config = dict(
    num_hidden_layers=17,
    router_bias=True,
    positions='rope',
    rope_fraction=1.0,
    beta1=0.93,
    decay_fraction=0.834,
    decay_shape='linear',
)
Below are experts of layer 11 (counted from 0) of a mixture-of-experts language model. Rows are named router (the router's row for the expert) and show model dimensions 0-159. Each number is 128 + 24 x the weight over its row's rms, rounded and kept within 0 to 255. Numbers have three digits each.
After each expert's rows: "mostly gets" lists some tokens that are sent to it at least half of the time. This comes from a sample of Wikipedia text that the model never trained on.

# expert 2
router:109118095133134094166104173151120141091114168116107132097135145191121106127128146113122107157115113131122145122099099127129157109128137182121109145142149144116062129161110133135149132122148161113165150079148128144128081154130121160132150083183133111134089153125125161094158163129091135097111199129113113159117113110147130117081099164105125130107148141108125122086157109154119126150101116091115145151131156114102113124106119105119135130162124150142129152108145145119185132092126119
mostly gets: " Cup", " football", " League", " Championship", " Racing", " team"

# expert 21
router:101093153134105107144148133127106142100125130098100138128115117099120097104225142129130097096189132099159157120139147088150124155148083136110101132090127192142124163116133105129110119123074121129134114082102131151134142105136092121136123145110111144123144098126129118102181152115096147086118124116129123158164121114172137146166143143148095093142149113123136143157106138124103140111103124126091138134149109125139078101145103177132139130116123149137131102106072122101140127155117109
mostly gets: "}", "\\", " \\", "%", "_", "^"

# expert 13
router:115073106135117161131111130115124159134154109141146113101094156118100158135125112106125151143123131111114184119092153086095120126144099139111147126125127120102093166076129125126081090125137113134113158135139133141105137167115100104124106134144142074102131063097089130129138130098121107114121150119152117084204190124155111139126125118131109105128133160137164099128134138114134122149147092098103124128102112116147151182151116171071166145142148098130117139107123124118167132120134112
mostly gets: " Died:", "Personal", "Scientific", "′", " (aged", " Animalia"

# expert 22
router:115145107115144150157112131161108104124145166138119128095113087145145106152146128130124135136116146135140118102116155120126118142143113113116133116089128125138143106111121142163147101070171137120145139125123154149101114064163064087150170133136124087138136152095139102131134152113124135157113096097153131157111098113171097156153162214150124154147086155129110109104136135093095122103158167138124160137092104160138122156110109116139113112165141152147096156100103154161099118135124119
mostly gets: " and", " which", "s,", " but", " who", " or"

# expert 7
router:089103149116132125125120127105145104078136088100071144131139042141058133094133133123082148159125074143161134111120108114120113152071151138163097105119136131128139166086129194141139133071157110114108138134115108122129134099102111088119103145153109069137125106136107103133154131100120105129142131148120172141095143096123110092143134137122121121105136116164144152138150164108129113112152125087161108127125153129124119143120130130140115138139136132116146151149098113112115105131098121
mostly gets: " exp", " comm", " adv", " vis", " ext", " expl"

# expert 15
router:148134087148148130117156127150111133117136113088130105150136137123130166074145107079064115124119135111134138107140120141127130174153130127059084091122137133160138146092133130121075140092097168100098147095096158119108108130108113135142103142149129151127137131123141113128139149115109091117138110101146132171137160110107195178132088156159134121110123126124113145113170124127110150141100118152151132167137114107130099196162114098136144123140168109116095150138162131141158120150142143
mostly gets: " Kir", " Moh", " Az", " Kar", " Abd", " Os"

# expert 19
router:131138128149133171118129145140129100106115141131054105147155090111159134132158092123078151086131133130147125127089144117135118133133066155080132122121140117166131133125176140137115133072114100137185107133140136115130116075160151174154129116131095080096104134127105117115179131127136120144124152137132131084146099108147114113125108135149088150132138142169162164134184100121131109113123115152131130157145124143122161107154078113136114113131152149092144127113128128175130126086120098
mostly gets: "-", " by:", " Born:", " :", " include", "er:"

# expert 6
router:088102136108122121181090117121125131119129131165121133066127088122100123110130096150129117150158128140126145107161087119129125115094099178133116122108128125138131125150125151136150110083104116095137135135131121136145106064128109170171119140135102105128142134097085142129117115101143058092111123151174119090107097144119186140098110107100088172080099142140144157129126138139135157098127142109156144109109138059138129116147101170146114101115136096101140127125129128140139108109106123
mostly gets: "ie", " tra", "rie", "ge", " gra", "ures"

# expert 14
router:138152131102115163182106120152091151139137124121085136099135146145135128141126123098112127111125116122142125143075150071134162134130131155116119116134086146141115108124129127133110110116087144154125150143146122116103092152142065124179144131158155169139166150154092133132098142112139109126120161123130179158185128120114115135145102162131129111090108149154158170142177170162138120099119110109126146132129139093126079124106103126098124119163157108103145152162114129113146120085070165
mostly gets: " in", "In", " In", " during", " through", " on"

# expert 0
router:128146150103146099163128147107102083129096124115109148138088109136122138146156121140109092147145068118135131120076132134131147120075139143138112084100148119169101138136207156134133162124139170114117131104128148129093151128126086120143127118167097102141137090156125099112137152167116140161140148163125124145145139127175165139126107127115124093136131137156144110104131138103116130085146100099067085130123124165123103130129135159122198132103123102148129135119146111089131149140093094
mostly gets: " ag", " Democratic", " Republican", " government", " tax", " comm"

# expert 17
router:112087116132116143173183148136128139098103145076100162154084143145084101108122112123138148113116117122140135116115142120121173122119154139118151138123100108132032106123132179126070130142097154130122125139130121125144111102153112151141144124131121140150143114093121123121143187166134105097108121133138100127117158136123134128101132115146103117116147138104086133114109141100135158119118164114132122107091097082141096088169081109130115131137193152131134095114102127157145123160104103
mostly gets: " a", " an", " second", " third", " any", " kg"

# expert 20
router:135109134145110157124132120116113114113082119077152131123145112150137088144139105106082129104185117071137169092144108129153135131120087121116124146120164199137133149125132113113129098124092131130132172127091057127110147105132133097117173132112089155106163131132144074122119126141071137113100141122161137125131146114081127118142123149126109130145098126137144121139143128161138168122116168108079083134137075140137132108148080141121111116103120121122111096129117160120119105086130113
mostly gets: "\\", "{", "_{", " \\", "_", " JPL"

# expert 3
router:135153138116110177132100135127147122070122156143071138137141071139103110105141138104092116114124116116116145109125103065153131166148085149164147147123123111119066138133151120124145099118138184135169119106131110134129136067108139126154153149105119076128100111122097113142151164140096123086112119131105108121172161116115127176136138138152107137116138140148098120154172141166138140102111134112142134123111129164128123186134133160093141124130124117133129108118131188136119108078130131
mostly gets: "==", ").", "es.", " ==", "\".", "ed."

# expert 9
router:134127133170148111099062147136081101129127146113153111116082116168154131132145124126153104186142127135114114135112124075123127160096131184078092135138123124173112099090147132147103151144103123104152126151122125120168121131113127144140113085128133089132098089095113149102123148107151118160109119109103153170149141117100139167110088167120121093094116155156120183154116128145114132130132120115127116125166127142116120169146102111147139133162133120105139159092075131107167108113145131
mostly gets: " near", " south", " South", " north", " North", " Los"

# expert 5
router:123132148123140127127104140106136124086153110147143115126066111127122095124121112147089205123154082114143132111128100123136116134084150129146133109139119148145109153077121137153146107128125163128155168144120140181145112077102132143155135109091126128140192109074088118139143114131109124142136117111151093099113138119126097139125166157157118126099117146138152164139131136082124150139146114158123125166153080107124131111133101173146119126120125172079146134153079124156173099106143129
mostly gets: " h", " fl", " l", " gl", " pr", " bl"

# expert 18
router:109117139162114106141126106152126144161151170086133094090101104105064124132141115112123143107152134113154128117103117105141134133132147159088118124135085183137081131090123114161151136135133127116147130137137135122112137121124158156112129138165092148113101152075095147110186128160112158107154117163125113122139173054100144112144129098139118166109126148121100164119160108128142143101147097175123149121098136141099141128109135118114143070190133111114141149152121150150129131143093132
mostly gets: " 8", " 6", " 4", " 3", " 5", " 1"

# expert 10
router:132112068123132125181170125102085145134117126165121105155131146132124084087107087109130099139145162116145158119146168111146159144094140177124081086083099109159157139123137132144145124065129114122151160128108098107121129106097138133147107138159093125100105133148082107143125171146122095061144119151168149150103127123110138151112119119134129145118100124152103145094123124158153125148101120137124163116132152128083129127173120136120137102108145098091148149092144143139135103149135140
mostly gets: " John", " Michael", " J.", " George", " de", " David"

# expert 8
router:135123091106141131145142137115136049093152118123121120145069148131102136108107131125085172152148063133162119126149136121166145141118159098135156096144120133152128109111168118160140085116111107113178149124148129170125119132095137168152118119111129088127185119155073124121138156151092143153129157114163127156099141122133132168117147155129119173108139130108134113094143135107118121161135103138151124145139142139089101092097109162093119109178141151109128130128113142150162117101141149
mostly gets: " \"S", " \"D", " \"B", " McC", " \"P", " \"L"

# expert 23
router:141148131094119123123122128181133113127159111119088102127099141152111139146131121066096120111147067140104126088146114129122138134087118128146151167109172157180113104118101109143102066140131137122129110141103121139118119096118116094172102076133088115115151123124105124130173138128133109147119140117129145149120111108178147203121143126127142106145150178101156140116118136103081114121123109142160137176151155090123119174118119136146158140126085133136133139165122108134134110156164145
mostly gets: " hand", "unn", "ook", "oot", " wind", "alf"

# expert 12
router:128074167150121159145105122115096127126113101117138143139113117116109128061103132109098149106140122097111157112097150127203185122145114140143097086119140102142084173140124185147121121081141169148083132129139134152147149099145120152134154127147132119095127119142109117113157138124119146133095122146112114148138100136139103117127103119124143146135137133141072137099150122125065111111119137141142158138156159133132077189113138146100132080169116150122141148120133125123155142126133079
mostly gets: " |", "|", "°N", "″N", "\n   ", " 0;"

# expert 11
router:103146116087095133170132153147117079115145165089101105106146074125137136105131116117131119127132095124111141119145115082125132138096120166146130170116108110131142108123159169118097099146077107139130170108145130139110126143137156100150200146155135135137130139139154099131162148160121135132091126121206105123140133129109104121146125112136128165135117173179149138101113142135122174125150119135124142135135102137113100120146121105115142122175164097105113177095119116121199120144137108
mostly gets: " his", " its", "The", " they", " their", " her"

# expert 4
router:111158163113150142163135130136107125117140096074145137120139112114125144149174114108087166165138138111112148117146127151130152177130103124096147119125127129133129113151128135148090095111161154115119168066118130137101122150147158200159135152136158101143173100126152110148116129108169071141111143158127146076113142099114158129104126144144115125093111140109092117142106131153111147095163087140149144154119120174104138115112134155126161107150163122126090110094133149122180123135151157
mostly gets: " film", " (born", " station", " footballer", " railway", " Railway"

# expert 1
router:117150160078110142150150126156118091102112133124127072080093101126126115134098148127143194106139131124124129131125126140107124111092138156159117132136128118095114090109131127167131123146132094129128155103115134143119128075141121134127116126117098136142146054129142173138162179119109080145102152166121131085128095128103176129166108114123120117134119162150157142128152178122149144130175132152105143119132098112149153147147122096143150080141126142102100156129124148176147099142093095
mostly gets: " American", " public", "ical", " local", " British", "ational"

# expert 16
router:105122113142110111085091143131057122126106134140085115108127147139100079115137115119115125173117143126121119109132134119124099137097131139124116145146130099139128094146127133133120136124152173134157110103125130123142133079084117103145112067133127123131107141148104172141117152099116082117107163201128147102125139125131159147131086121138121094164099123094107167097148147117107128119150111154129148123148124117059150162107097123119112112131141118127095099098106139097165094128076068
mostly gets: " York", "ford", "ington", "ñ", " Americ", "pool"